Experts of a small language model.
Size: 12 layers, width 224, vocabulary 8509, 76.3M parameters.
Training: a variant of Muon for the experts, 516M tokens, 7879 steps.
Below are experts of layer 8 (counted from 0) of a mixture-of-experts language model. Rows are named router (the router's row for the expert), gate (a neuron's input weights, with its number), up (a neuron's input weights, with its number) and show model dimensions 0-55. Each number is 500 + 40 x the weight over its row's rms, rounded and kept within 0 to 999. Numbers have three digits each.
Before each expert's rows: a language model's description of what the expert responds to. This comes from a sample of Wikipedia text that the model never trained on.

# expert 9
What it handles: Sports team place names. City, state and institution names, often word pieces, that begin sports team or organization names, such as Philadelphia, Edmonton Oilers, Louisville Cardinals.
router:532465500505439538571428476462556539466474468480477422496533496464543484500464517493551478515530487452499507504454502533456502477591487487442534384520472558539554514490
gate0:540493490490532469484482564487535493483430423602535470578462484465467475469512607502469551517406485450504512542500548482558481488559531498460505515542524569451430492540
up0:463553470511491446507492546507416495532476523540478471513450480508483474559519531500468428457555482565463500474552488561413516455499531501461526479459481539461553510467
gate1:502509445523517511559447487457571506510475475493412533530429472443510516524513550531470503642539515478461578440483527486453484532521493568450524454455542515488522458479
up1:490497464598475437526471464484500489543550485494562541460475529474559534457476415524506551445502435531544453529518500517499510510523532542551506416505480496530481500436
gate2:466579405515552485541478518471559492574634386531491517452513475502592469478529480466525531510538496500509527507470540539508508536559491506463502416501511499505523496463
up2:466536518429527538444488487508522543508506519495472518439513477521528584522560551489488478466498414469459490464492464475525534529453540573519494535492558412473545497512
gate3:492533504465586502516538526520493491488414491502519495469452495567518510493503544506582521565488484525506465458486554477458453473523456487551480503571532434449489469514
up3:441514523487492450488516433481440506473544400557501472411470540499459529561443504524541503513487527512459494430551490469478564478509525554519434467469491516525548480542
gate4:442454471493547490463548456535538459420544516525545409368493540478512481543564550553528525556541477425500524509526479499494413521611556489518512551529477493484615513549
up4:448483527470464491498495443507486541510557497466500525473487482483543446528512494517537466533493464462436568468433484509464480462402550560541538457463437452442490570460
gate5:495405497509527434445512553435499532502469511478532513463502546443557539479439429498464505428514517493460401518528534541523408483522544483534429529440565462466549512538
up5:543543456565471464518522554493482543512453518490526563539508477468446473557464497528560548537450408452481472508484477441427484454537549548541463493470485470486542500587
gate6:555450552470489507498474507490520533510492494505505505535513513499470530526472468508493536554490588399503477492524552507487487528522431531510435453537536559500497488479
up6:477514428520471467504438436510526499450434524504486438483413471463517517475502482503572494525476469518464482500486558468554534466497455530502447474462425537526588487502
gate7:567497451504507521542501526505519516526464482483564502472515514533508472530554487570467523495562500476431481514543565480520532545539510418462513525467456474603496495450
up7:560487558534569468422517466470474529411483595473458462483494468507452477525525500481459593504499455532525476539453498508464484501453457526507515515504526443458494506478
gate8:471505469494498495548504538511455533494567483507485442513496551532460460490464449489554393409591531518481563502537477502535482522501499446456543532498496547420447483431
up8:501533460498487494452430521537490456427423527517516543509520473554557465522504498493452499487563493511449562590488476500470551527510517493396485529478524549371508563574
gate9:508470492436449462564531459435485483508526496477499518504467570493562524496511532521553445546530494585523489540504421516457527531556418517436512469501426541519484516546
up9:545476524581517518495454454563574499487531491527512538559548521495511488498490512510509537470464564539531452456436445474525442520511552534507461538414449422535528515543
gate10:526481531497498500542483478516538610512462406576474548534504517512466446557445488490437516514535471407565453476477587485576524516534497515473464440476509529500451534491
up10:553414484540510414596461583482475501551551411472530478469512561471514582490546531502500464451476463416470532484496517501503503540494568511479429499512516547534513488533
gate11:515500562537494519521538559541449503539504490533488471469537441493459491545449495437456398547432615456483483539501471477502483431543456470500499421547521508446547508487
up11:514478523502537475551578582494439556494474488504530500420437475505450497559492502420537485517446477468500538530477471490415455532553491475479502473526493553466506483591
gate12:550560558489492527494491411521515479463517483512486560529535482508549547500420452516455493448541496500424423549530519465565493491535523595514431503506474488523547559549
up12:529425485531409497500539488473476489516479506410518489457475516544470510527552499507566554462501514478500488553493530515493522466530484502518524506565532449528467545497

# expert 62
What it handles: Place-name pieces. Fragments of non-English place and region names, usually after "in", "of" or commas: Lower Saxony, Norrköping, Veneto, Papua New Guinea.
router:513483493512477543511445430526486496455495462497493424535526501454495494465509511470524518527577457474520481535454502528498523458516478484481515430521465548471608516511
gate0:566455385484574521536568528525505509488549462483554508526536548534475534453467542500471506566443497510488509476449469474482510508463451531523505476518455477471444473461
up0:533468557453470463525535478389415483497507490499449472447553510449430553428518501456548540527519573516527655520493522505528462548509464490478402557460484544528381504585
gate1:477447530545504466532487509471485439460509448489512561500508508546484478482465516557531502502473523504487532495546635407515531569573457511530518482555459511422447484542
up1:523570461463511500432476489485447518503580566429495525503441543522509499480486518525501456458510474428531452462439439524485507481455541486454524529529501462513531517533
gate2:452494444464469473451529435517517554507466497518561520496531508448485482542525500503455556559478430476465435481549447538514500470472511560484474467541488548511540570596
up2:520497538508531477438510469387471452495569556492530460392437518552445449505476503576509527524388492497600515491446554515493480538469504507485596499415546458471450549477
gate3:553508516571475564443526435481493492459510511608539490500440522500417500458473354444491509473559449514443516500479452520562445516532487510484493543530552473510486514470
up3:423555447465467493412490543472514544478414474550488544413509457513503504541541581470494455502512582476475447543488480540493477509587513540477485461501435465450449533489
gate4:493471473440432546494448496544528536512486481529469461620461502517442492523466542495516570530547491503426481469523528543558520486547488540496439453464503501505513473591
up4:479517524503548557543457499525570497540507484483520472372502560446530485525510490468488528524506509537540480451578457483473518496476417499489518428487469467568551444478
gate5:534505515501567484477582486538515481476556485507494492501492459559482537447500582546466499460523432506463517576519448427509503534492511472458461537515498527462519517505
up5:498485495536518549499419495475532428546521522451501522476502481456493521450470498485505538477540473475399475520463433450542493517480511493505474449508552559542472473519
gate6:495547481528515542452431491473462465449536464529496463512486498485468540503506495488519518465507566484445461519465539532494475511506514487476498573494422510570513499561
up6:454540541481499463526557472551519480517548500485499548491481474567491433540526514450524483553506468572520526544571500472487512535471446487467473493454519597526474519475
gate7:470516511563422465509441436546456465515489455499480473573492484507484402476567462446441539540497517510489585496536433539451473550515583491466558488534515518442520534505
up7:572515452526472513459470507470480591491508531536539496520542499512534533483447437542516416485485521510509520556583500522463570518437552470552498540518549495495537530456
gate8:618502535543442426541466533512522521478535456528505453458539503539496477508472508483493554475506424436427554497546456551457486474497507513484498461540498432520495503380
up8:469489461490478465508412462552491483535554445529536442509482530485408557494556541517487619551551474507507517542461554550533480529512423512513518470463484510454585548451
gate9:508543513427450485453511456504553476570565468467513544511478511449563516492504554539433507466474442432596512510422464491510543532469489495510518462496501507436455459524
up9:570491562557445478482493466554487517460480468547463399445406490511454514521503478519514543481504474441462548524511520502532466427509529527502434469533495476499440517498
gate10:449582482488504499506522485489572484544519417488445502522557460485505468504469485552457553490530555527486518500507446486545486507443510481439522521450588522560482464540
up10:474494520539498463479521510469483498515519460489477511471438512549515478464482501477532512516546473509544537470565507514466505556413451451520447530416576528484452518571
gate11:535520546505421512481557475515483507453488472439498475433449539454496487505482419480520552537532434442530436507486495497559482555522439512524520496502512475507472557459
up11:428489506520483548584578549549480461432509554498481469579496489434534477416481431429540507478542526566464528510540482543459499423479493474558517518509515414499562471528
gate12:551497478432501462449482464532456479506528483504474465488507512452525438514525520500491467542552468457519513497511538500532489522415485491568423483533480507490436446518
up12:493516468405444470520484492522512476527560537530550524541516513519468549483576496553496467569587479513631471573527439461453384423523468540493518516469556489466484479508

# expert 3
What it handles: Film roles and credits. Words in film credits, award categories and job titles, often after Best or as a, such as Screenplay, Actor, co-, assistant, guest.
router:512494537517530580549518552463545513494454469493505442491539514480463438506498528486522458530465385486491409499457433535458502435513498389494516505493464586523507565497
gate0:467507519523493491512570496503435508448522461466557454475509450501539504534538409445433548571388504503529501489496466554568483446527491482495449483492533549422420595499
up0:552519520552480481535556550543468531438508508452543547526500509511549463449413495433478527491558479445477519516469562464569460495525451466465464457465515481499487513535
gate1:542484505542484484438485494409533508465472587528443461555593468516445467516527521530480465578479460499500503503500519544469496529497496491498488485493553558437473529487
up1:508481473512524505585513431549521485502473556513511461380470542505471475513513451461556462594601417452527563528512490518506489503490521537466583496446530452495564531528
gate2:524508526530489519533560549478455463431491454574459506558499521540519514458511574506511475568548466499465567544496478474492460493504518547489549563521489508474468512545
up2:439531509510514499509517515545468426622558514488463454518562459458522490484505443521424575522482525520505451501499467509443543503517487397462500552466469578611515496460
gate3:502527469508541477489575518492573458573515458479517476465508409478491410503459555547456411507540487535429457473548454561524434466436499499465436577512425583461447481493
up3:468459476510462538478536461457570455485535468531464460478516504500458525574535536538492444530476543538410422388527502493523475499491481446557537496571512428490496559413
gate4:462477503433478448473448486467475498549498443531473499486536489416546532457480526522441551492541534494564500441523502511457527469503501515486510436530516538577508485516
up4:478490463465518535557532469521529535573449545525507453508502492537561444456457518480482497447601520478449494485444525570596489462536438485477487468461445510470496481441
gate5:539507471419468473470530458528468518479482514519562469488526470480457476493520504517553498459512396436448522515557462466474482533525545492541559570604485483519479488469
up5:423561481493479477530518491595465437474546567578489519437511568510518578492496521512552544463460406494531524477498495485455516504406556454488608510485494515519521518583
gate6:526476527367474538464536533446539571533485517480572517428438541421438470536499493471496503450472430513529467514467495574524474482528531431536502559520535502482517463538
up6:500446467467553534429499536594513502472533485426538441474440555418519474528501527501506506515454484485482452486489568468507462528520516525504520497530539509540515501502
gate7:498468502442519526478488462455496552481526510563525541483457521492508565534564403477501543471428499475489502463509468514437472408450471498571511482501533542537487599476
up7:502516478550485506462578509540473463524519472500500443456542546511522516440469541465541517483580539473620560513478497450452541505545428456455546485477486494521500516473
gate8:532488496516477476489500570532544444488505493508468503515503557519516513448542573515464489525502481468485482583509494436493477498422569507472454580494477554493418476453
up8:540457517510491451561474508532528497527459525497471565478524520499531539492504544514473488527510540533462536499504500509507450512482513583497457496449447482483477507564
gate9:535559463500484518444574494527467551484487493550485516458524491544525460492527478479511486498494550448560511550539480455524567523521545446537529537464611472452501520521
up9:512545492504443518463487527506459514466510473479467448480469449528480519561493520461503489542521489528517521486526533433420544497477545529506442473477581533457470466481
gate10:484471513486606527517525491563499528418460510557507519423462462591452449516524509500510478504566436531499482474545475472477465447531499446548473518466522462513502464484
up10:527425529488504440446490461609492491519509506527508458515477521496499520423501532526481468472483496537488523511490549524525478509463498435474477514413473482531519427452
gate11:480561555525500453508500565582538512513466469436537451487508527452457487503493490501428477561467456489537497481454573446517525466498482489452544515475455501527434462576
up11:507484543504535474494477487510477500562488511483492526426506453534504443535532488451478490544500536571478441519501502569430539501526545510541528505479470528530470490551
gate12:471468541506472566460480533551548473452493446505454505523552529493542491509481561441507545573508515536425470548552485485554526462481508477480506541521533525474485525486
up12:546446492508388551476482447541483503515481494499562478490491512465440627494531517480504544510427491543501505484430488464475488488475429553549510471502486493520462463567

# expert 1
What it handles: Given-name starts in lists. First piece of a person's name in rosters and tables, often after a pipe or comma, such as Daniel, K, He(garty).
router:531496529509468452541512490473513509497472468480545490536548469415514512478524570425498447506490478486525457541482489520494522436577507486473535507467488469525528536471
gate0:567504471479439499538500436517501439516589564490469460490457443545531405513473501539544448542424513469513538465526539526525504607431452520546495478540506475484442503444
up0:487451469419491514529490524519472544504504488617532499493477510516517483472497480453525558490544488506547454517458573491528478468503502473545484475508463448523533490491
gate1:566528470426432504508473574531596502567456407520457476555452518519479499522521494532485509457408488501440547482489485466470541526478430478473475383531443463535436565406
up1:452512472495440436565509439505513552487506481468410524526549531534476505490525522468510464506482509485533458455554476514569487509464411452516558559508508608448528441499
gate2:551479521455500456523417463475523501513499536433559471516519478489449520491391514599543499519437550516497501452456444546506450519606547503485498505471460483487468525487
up2:513522463525454471519482430452528494473516453428460531581530412489582567511494567466501486478491483417520512465527551426525539580441477489572496499535471508487520481602
gate3:561515471489503433486465464512483480487508501535522497515543410550517457514484577499516547470507555550469457532576489479501463410475510551418527455491405523531471414455
up3:508533460517426503579479470463471443505556501436485504479412527507607507523517548487497548575543454543511513435508551466535494575485439499490527521541512441499539498422
gate4:518555500493478449502500540466491403528501522475486488462529451491520439539576478465505425491575500583461560490500452427489530491493469455543516507511533500567454438471
up4:456469483542519512452522441477511475516463559520541522544436483442501603486443468515480509452478480503542416536490505525470501516464469519478512492496494416517506471503
gate5:471443525492499550446530539485481478571476507518554474504537534554492444465534428520551497528507418493466457469494531472491543566526487479570426487518469524578491423511
up5:584521537557486544522507453566513440443477595480466406498446468570544507475485525454533517490514607517513578517580533537481504495539565520450485455518545550476499523500
gate6:520482543463507466542536489510557491492539462549465588549435482487505501437550528481459507421486525515435537622495507445511493481531481481536497478501527437524454493502
up6:546557521519572585432521433468446535505524370507516478471433476512517459541493460562517518601542409443509536488479574525517506537507581518487526508471558531541576510497
gate7:582481533479488532471533602446445451494459482557515535615496496431538498533469481466461490472545540511462462497493476453493444473497487544511605435500546471512564457477
up7:546506468486448476519509472440609509490525444450478416447466495503473520496510517488483464569504466570459496526574528371508532469539501473459535445448518540532585483558
gate8:510529508486552503532534520495476521441426496526549473440556507463487492523525507489483568527545482482485474496516485428530466584557497458474495454475484459479517578497
up8:472471439577538509475527490480505470450479513534515470432611421504497522466521486536499487541490554473521549497475458577581519468535506547528493462515428562458516536494
gate9:479483437562449531506431506539480463453517587510501476471473500524569469499463493492468450527449476482488530455538552546502416511472502540485454401450574497512561432517
up9:515411455517415546519483505438482522504491476461479439537541474495533583483496556523518490494554523495552494550552518472486445485498443545470486455565513422577450465544
gate10:528513492485452418484428472561497514403554547492526484467558422528462526428516485512485499474487548502479498485572443533588496442478491544480517440497511505502497522383
up10:435498519499507486505510520431518561482511475481456523528427574488485485559533468460457538520546455568524540501511468552592454516539462488514459531511474514467468504530
gate11:521436526517482490428459504526495551468482542432449400521564474582526488406603483522407542472486498526516581486503551468439437441537461492517531463444506509489491473522
up11:491539488462537515379513539493521549420523410451501438471507473601481486495548518464526464521522465521510547476464449468467498508524545537596536504588459522438563449528
gate12:518491500526236522491500538499488489465488514523536532528487523487529470475526542494489521506477504510499505497475468444475775488496498528495505404494499495488488508480
up12:476460477501530503500400459499479535530519460487449444467501533533463550498485484536499479496497502484486468486483526537557550488513521476493517497486486495480498518504

# expert 6
What it handles: Romance-style given names. First pieces of given names and place names, often French, Spanish or Arabic, e.g. Marc, Jean, Moham, Santa Mar.
router:508448574521428485558524492412522560505457463432496467536528477481489451479508549481530492511540435479540461552469457559477475488506528474484511480518476477482572549432
gate0:542505563446514459514508430474492464501489449461479537431518567447522543510481506520508490513491459472470497480417495464584486534457547511498491458543476499411450531480
up0:466499518529506561473486535453530458456482490487523497515513466510472535470521491466443426493592499568508535537475531464502479527500561543539521506513450444501426514461
gate1:570500511467495455508484483531476446520514486490514451577598502439465493537475456560459552507463510504496520500508547516519589476477424533495486516555522492488543475472
up1:464482513501496587486537518463477423500471613482531576426473451467544579567530555467524452424558490523514487487517454454494407537514639499500473550455421457508457468500
gate2:536479559544545497491528444544518513456496419575599525536546407545480503503545523560504561502508508464534480473557486486496549482547534543450485468487592521387514504557
up2:439535459493516397582444451553510509463521384460462496496481495481551563559413520504530553489514464533522562540517491467465528535467496449499463486529475485441648533501
gate3:523434501543539573457464528519496471414519460510454531508496507520492476560553474509594552510498473422510529515475510547498472486456477485511576506529594510430528544476
up3:528478503482566547605520525520551470531432530496480465514494565406540508479505444481512528535552474413496486453490557480460519463476427583518497490493501436446517534541
gate4:507552505476502435460487559496481533498479478466564457514483491531477463578482489525388511520535428463469495489519524557494503497497471534484498521435619459515539480559
up4:522443458491485494478457499558517493478533583496548467591467479465446560529482513545499498512578426483585526471506551550503527529456513410486387501454532488494530486520
gate5:482563515534483554510500428450503538558501492487460533513558494535514444430525525537521543567518534446496556466484416531512478529465477518494505554464529482520522488579
up5:429518515492505469463539481506576448471488506490466532546531522522503501446524462489478430525476590489488561494441471462507569504455520557516544543468510586462509503525
gate6:513493452492564478536465466433523530475551463509430515527496418499517517469506485456449577523494545429546523514406506490490503514429600602439429442469491527521566464503
up6:509522483522540491510469544484517480483528478477481487489479525487504442588454433495486507521451500514469552464518538425491571437452540487524464431433469494497520515548
gate7:464477500413537462540559440488464586488517408490528459526464491521507471505493567472465453488475479468463514569514502501504491514523514533491500453544415485535550539453
up7:492492497512520535476458520500609525469561569456498547458580479400507501530509494514494463487441474497451480489488463511473571500460467494558500522482527428430464487380
gate8:477489489473539473535513524494503527519502450531494486587571477534457514494487540525505509493495512495504471486524562536478511549477455493490523489532468494494536518448
up8:462472509448542535559474487506475484421495549454415556572450533525439600455517541486520451527461508535516464570463524449533511483471491491472415499514506485549530452526
gate9:585499516522593495487534504440496473519495484433515494512569424519487418472525492461538504490596484550459529470536499444439501507502540512442537391530522519453432522474
up9:477455508511516522487463517507429562477497455561502542468551459441493503552463431482515551480483477494480453454498512519460562521566523539429479491476451551519530495494
gate10:529496501518415473530524454525558464504465510496535440517563495487463481469524434498518557534477543480532486482536482471495484507553536408444465521551547508483552492461
up10:510502470420551477534483462501457533463512517576415497499469477488538527490504488462485458449506448451553489513503552475492547539481539465510494538498472438490539491532
gate11:510556549427471479460455553509569464550584477471483452465510508498450522480445456499392492519407478470466480466458517535484502444521552510461420449479524508481534522511
up11:418546482487518530545536509474493536476531563489450559438450464561506545578511470425527518490486482515518516499508490454483517545434533537500442460549537550353485482523
gate12:495503504523459561446549456405504513581487493497439487497482543560510488540478471461536499519529521421412526476494512507439508610467528473495507463537487481505498489556
up12:466494450442466563508500483526464548523513540536443478505527568495433445521522499446542487446469456503496514471485480559381549525491557444487531479504505539525494497491

# expert 17
What it handles: Verbs, adjectives, possessives. Verb and adjective pieces and endings in narrative prose, plus his/her/their and table month dates, e.g. married, hopeful, collaborating.
router:465495499568464478532524488495538532455414468457483454551500521516498517439496459472561498518520487551521484502496435532466523444558491482486534488489470591483498538446
gate0:486571472569508469529466476481485520515463497512439472480513484406480538510604521485508568531482492512458527501526499487533510463529503476529467494544538460534580506478
up0:554514461481485511592534504428565519489515557484537497571529527388510540483464518486440421488517482505460534517544455465539511521465506555531548511486441519527519480485
gate1:466502561547521475518573495466489546504449556448443434513517484512461512543498497491566392497534462548546489472469482500483527456471588531514512500466522566486482451471
up1:534425436539481494442469465600511502474460542517459495493553517462495462440495470469503434457534519528516464550494477554530571486464469510485513606564491573468514522483
gate2:523452502545490492447544483584541454504434509437483482565521413516507518544565492520537472589515497535547504558524436507466477449509478521513497541507475513470511535512
up2:481450518538512465493525610483451470492504569455468528522431391528428532476518486488545504509472495505529456468470455460492483547455517484453537478469447512456525553470
gate3:418564494497527474486466512586505532486445518519587473528522551521469474477471414464466522520511514530417515526522437483510445466544573549503539489490515522478458441507
up3:565451535487483526510509466490538527490567553476538527487496533502569461451519429468487519456410544514468591566514533469477517537517477516554501527530523530555429561396
gate4:479506558523494527442489435475468458542506578454546493474507424497500517459537479560454525471398516534482574500544479513545530557530413509447440530465420518439523445534
up4:524511496484522528524532441556460483494502453560606464509501470413537536488464522555477450557408552481527488520486532538464512613520439474480468501524487556528493516516
gate5:503531518413500485494548529577516433441503539502595383509484516503492487456475478428516482433534494485449562424481453568572516485493528451514479539492528540462487477396
up5:453564467469505533532455566481506512556538533422493486476437454522464440506462512561465393549419448543546504521482492530524474451485568502474523526533537498538577460548
gate6:417515435558530455451509490554528534445536493447474495468520542480496455512449464465564488535494483569526582538575487499465487500505527448472553530536427509465519481530
up6:520516433589549521521444512506517475534519462519560530501479447504481466485478419561546497525469533476526547538479485527510585488546489471546477468447541494502431483574
gate7:462594491503439597572530546557512561474457506420513474521499501562472475514456418513474514433480435530431534439480454450473558501478477482520469484486457541415508470509
up7:491543475496428546545496541636482498507526549453497521517543464491559486524461409481512435475549520479512536409461547519510508432532496481393477553495452520479473478433
gate8:537450471496477489478544547449499532480470452561434491494496531559518526455504483543422521462474498528542572466483487498518473463523449598531430447388506532536465513502
up8:493528515527478474420471513514493469460492480504452497458452510470459504539498568515499530501453451480487506528519484549576484446546473496533513461488480538535484551508
gate9:513452446492521395490521470559502523558490483509469465551474543495557459549551389531505525479495578525474524531567527484508554478455544544501515561465558539498478483493
up9:434471505466435436501463538450455488545510469497578496521478476480537511489548474448441509536493494545499497513536540550519477468537513486470474484463492470497523481565
gate10:483501526538544538534517490471496528502453486482522495525538443466536505564530488530506501477477529525518479411521421497526469469542566470495475479478524495522472491451
up10:525485474452503473371408466528528512588574511467549431465519463591448508536510625532499481557517497444493504496568496484485468505515480522503513507552430472508515498450
gate11:481513483504498487496504496499526510504498505503503503513524508511512495479479495484484506471491501502495488477527491495198506485493506503500514496497499504502636504498
up11:483493507478503498512491495493490498491494492503499475484512522475501513338493494487513515515462496463509500504503491492498508504511497525520506524400509507495503490489
gate12:556500463504494509468558522454473535455487507526549414566507598477430540545498441547449482548519509517467473476492484393521479523591497442490495535518535500523545572549
up12:501507484546566470569548419551519535550485531508409513494605517471460474497562480486548479478466417451504440435580463505549498517509544487460497518505469524445552498447

# expert 14
What it handles: Abbreviation and code endings. Capital letters completing abbreviations, codes and acronyms (U.S., MLB, country codes like USA, FRA), plus word endings in military history text.
router:517530533541525561524486463380535517498497487426488509500539492513529483458571487471525515501532487526521461531491501483461503485601533485497544472458427480465596584429
gate0:445528558468490445570492537463551447541466531514550545462497472442471574510491489524429458503460547524543481471447485434494469471443532459558505452465458556450501537485
up0:470514489494456445495507551492495492488513455449536547518565466484494576539547538487485505489481496537486480549476522476509488521475519550564458533562423518542481537585
gate1:508513479480491514482403522567473518471506484550587508475506493490526490553529520470447494533512482548499558511527483457508504507547431574541488466468508537554551616493
up1:518513488473469514546500569470443567529466456500478558482524558488458485513556545503461525469434458528482527450553529571474466475521551497456521471468416519436536460496
gate2:521532513573517440545508455427507499437546497498515549506566457452621539540517568520439477446541493440530520495489564484511518508515523483514489532481524495492498507422
up2:464498514446482511481511536491526449534496549503463472594536502512514485489465521419492491610465456496488453560465431547463498524467543418528528511479523494476483444454
gate3:521554482530512534513509479489478519448553495521509500542475400550519594538572572519501461468600485548500533475547536490507472510480482613504486584452544476595543445519
up3:466457446440538435476509464516514510464541536531450569510500462532517536486506485533469442588537481524502415428462482433481554605537480516447487506426433490490494501451
gate4:492555473493569496533600450525503531511528479551473493423474486485508526509454493506467465501518495521541492513581471486466553557498414592471435473524516473558504490437
up4:533445503528427503418495494509513498440457550492570360470535536499430503494506417538438494528464484528507523512508526503497514492499487542461426530491465500494515474475
gate5:454449462443473509531431491492520463547509558496490524509585511513505487542500466498484508509527471503482465479526527503502452482522436586496536497441463532544550491532
up5:519475428522512531533478533519451550556467537465518537460523524490516501416481484510458537534479490524427472511467505451514513510439455488483513540476503487573417446448
gate6:493418510469416507514550450414524477596480479439537560512535378492515493550572474506536521493501443540458487567507452478411451521566499491538492479504466450548491524529
up6:503545496550473542424528472497477493506476487441471543563603507467426422503500571519460473508534498563551527438446522521499484518457522530505489552517574454529459503544
gate7:535483489535533450510521466517566534531564509482441475457471541541446530450526444457449468470541443435490472580510471451508505428538560532482456481462473560513502568491
up7:579518506497526529527502409526553427549507502587507526483495441520516465503475506594553521466499455501502522535465465484459512501440532497491438477479501482528539505472
gate8:482535463527413490436525479521467535535542517554455527515471424489497489466512399486487486578517492479466528475519473510491520469504541553504504503474521457535476551499
up8:512564483410447543461507464492456490571440447543507563481461456511482567564516514490511495511572447497527437522491482559562546493555511484570522479442504477400515441527
gate9:552449483541468509538494505400496552498530513457516537457525436526469464509522483488423515417557495476491481506527540438446442516471473527521481458495407468479540454569
up9:520413481513474528501594520515486444499509457520505444445515447479481560455419505501497473473489503509487471566482541480501498415595452435458516478621518502452520476515
gate10:505443518499442479493456459485446466479472498482495551477496503544510552467462507496542542544487437511509406571573521458547477492444433522455510512511451507518504465455
up10:461460484494486486508510495572459525483547523563521585544533515558550571473466507463527509442509473534470400580492519508442497528491486508471479472488521542596533487489
gate11:492478512564534487478524537514491509532550496549481530520441522458542506494510532487455485554543425484523549517551427494555528510548473503468536458554478488565478423480
up11:499530481485422518502521526532490463469509505555445547496488519551526576526499509476518427426566462454484503528540508485487468467470480458530427504487535520563540500486
gate12:474518469526537458484522533428474468431512436538497528535483476523476489470552478450464487566529598538439470486472547503560493548529494492439564510494510503464584523541
up12:467566471543546505494450526533506532413509452538577515505499447527479481519510468456440457497470505525510586475455543533548515514513511490528479507503574495518499547525

# expert 29
What it handles: Quantifiers and plural modifiers. Quantity and plural-set words before plural nouns and pieces inside them, e.g. many, several, various, other, these, number of.
router:467533569504471533518479505459525524483478445487539457511537529503550423430513525511526525500485506541547426552434489529455505442533523479422560463475499530460620575494
gate0:469479564465500520602472468529551489455521485547527517583561483443527539471427458502498509526492494494462492489506474526464466525471470513516448473532456457552449472461
up0:530508476457491503564465470464493511587529506532541462506487479480479492537508421488482512552519525450498487486475518458447548526524503496544524505423501523500497488417
gate1:511589494479452497513427566488488524495522439518551449561554415580543474533482486457539447565479469455550493583481512405506494530467550455488520585508506513528535476564
up1:551478517561584535527502483435454518498525552431495528506469488483481556509471496484557511510534535459495431441503530499536452451476512550543547438486412443505516500595
gate2:504473470485511544413468497472511435541463520501458480430493543578531510462543487488518472478518532513596545575415462572494467448447540546468474459484547528482516511461
up2:498428513454494517429481482537528444490459387531544449456532557510517465543463514485506484580546440586561542494487451536484580485489527471421440496476551512501448525465
gate3:494522432424535506572483531471521519461407421480530565480440439430565526449444444534498520475513550506480498466433475495432459510520460508497425522492523528487491526485
up3:488410540537436481534522536490505501535471625445570455491502453501496531479496536480548548445508460529500493502563437449430518491546521582493512542438590451514508407571
gate4:493521540492474497450447446486530499557493559501485534439541483561432477520527590457478484461433467490594462525510494561495500591504524508449482540512495468522553459493
up4:495480513535499421504404423452575427497552484528441510590502490514516547486522443421494486476476495507562449522497590531389446446568449497550495476421471498523471500463
gate5:511480480472448569502494451504469477496542611547472520519487463522536549534482495549467571505551528458546535478501533470461529495524445569561501537486509498447487438597
up5:514510523518513515511555494492480498607467535551471539512494527553446475579522467439459447409485524471493499485513516374495514510540489472526496526445552521431520576489
gate6:439485495436510469460493579556475428510578452552482509485523470623479489546552512483451514452414516580495501518530503542452493530501492547412465493487522495498452427457
up6:561551509435519537431482525464543494565482508531482482451438489456521476469552440444409539521469501495557458487570511496547518522508498545515499536507425459521478508456
gate7:541505594425469447518481374524471437431454448475516463428432459460508497509550492543468551496553503444478505484403448574452521541512543472468514503529531500507504543502
up7:468565556484484488464560465418508493470523357469493503469428485480494426498554476537515455538417516513468538467516471534476539494491497556508477479496508480514545458400
gate8:549546466509484531463494478522537490472548454540465558541459465533522529484531556463423479466458571495515519530482538529472487543458480462548527503478506498467481513574
up8:370487448480449527500445522474542523533477491533507481510538493476541467484486462455490515514514523487516494483483493511487548453563492479530549505561420473470488534524
gate9:532466526554499499508499448533466434534528567562551539436475445537520567436471554556432512506535534507444566544534522532422585473586525547462483448548513510506476377517
up9:443566445558532487537487437558457406505488482427545529507538538523504522519473505458472477528516488524557534464493482451457503528452583601441478498495518440485441493514
gate10:522499479488468538489522513434421534439583455588550500520448468470412482562492527509420483516448567504487446439568499556544574489471556465473472491505430493471446542594
up10:478503502524494416493506559522552525574508513523468466508550468550449514554516567514525494521504534449581510529515478542516508529524540544444461509413510489443530544533
gate11:545511509477453534417508498475479492487527378455473467556508467505496535487552504518548504520430535488535489522533513527531504457488517508488531449538570465513563480515
up11:481457498496519524456502508456525509478481410526491496523504510502526453442492560537579545476487466445498461574446413519516479492480490529488574478564467569512552564509
gate12:457513558528534512509536485518508463499490493540529565527500547491505454498519464539471492499501564454456551567515480445467477451494503433474475495589550536454485563503
up12:521609489488481565528433514494432504486452477503493488465567571461557542470505505458505471450461474498510488480487528455562468532454457485533514489517434413533490495513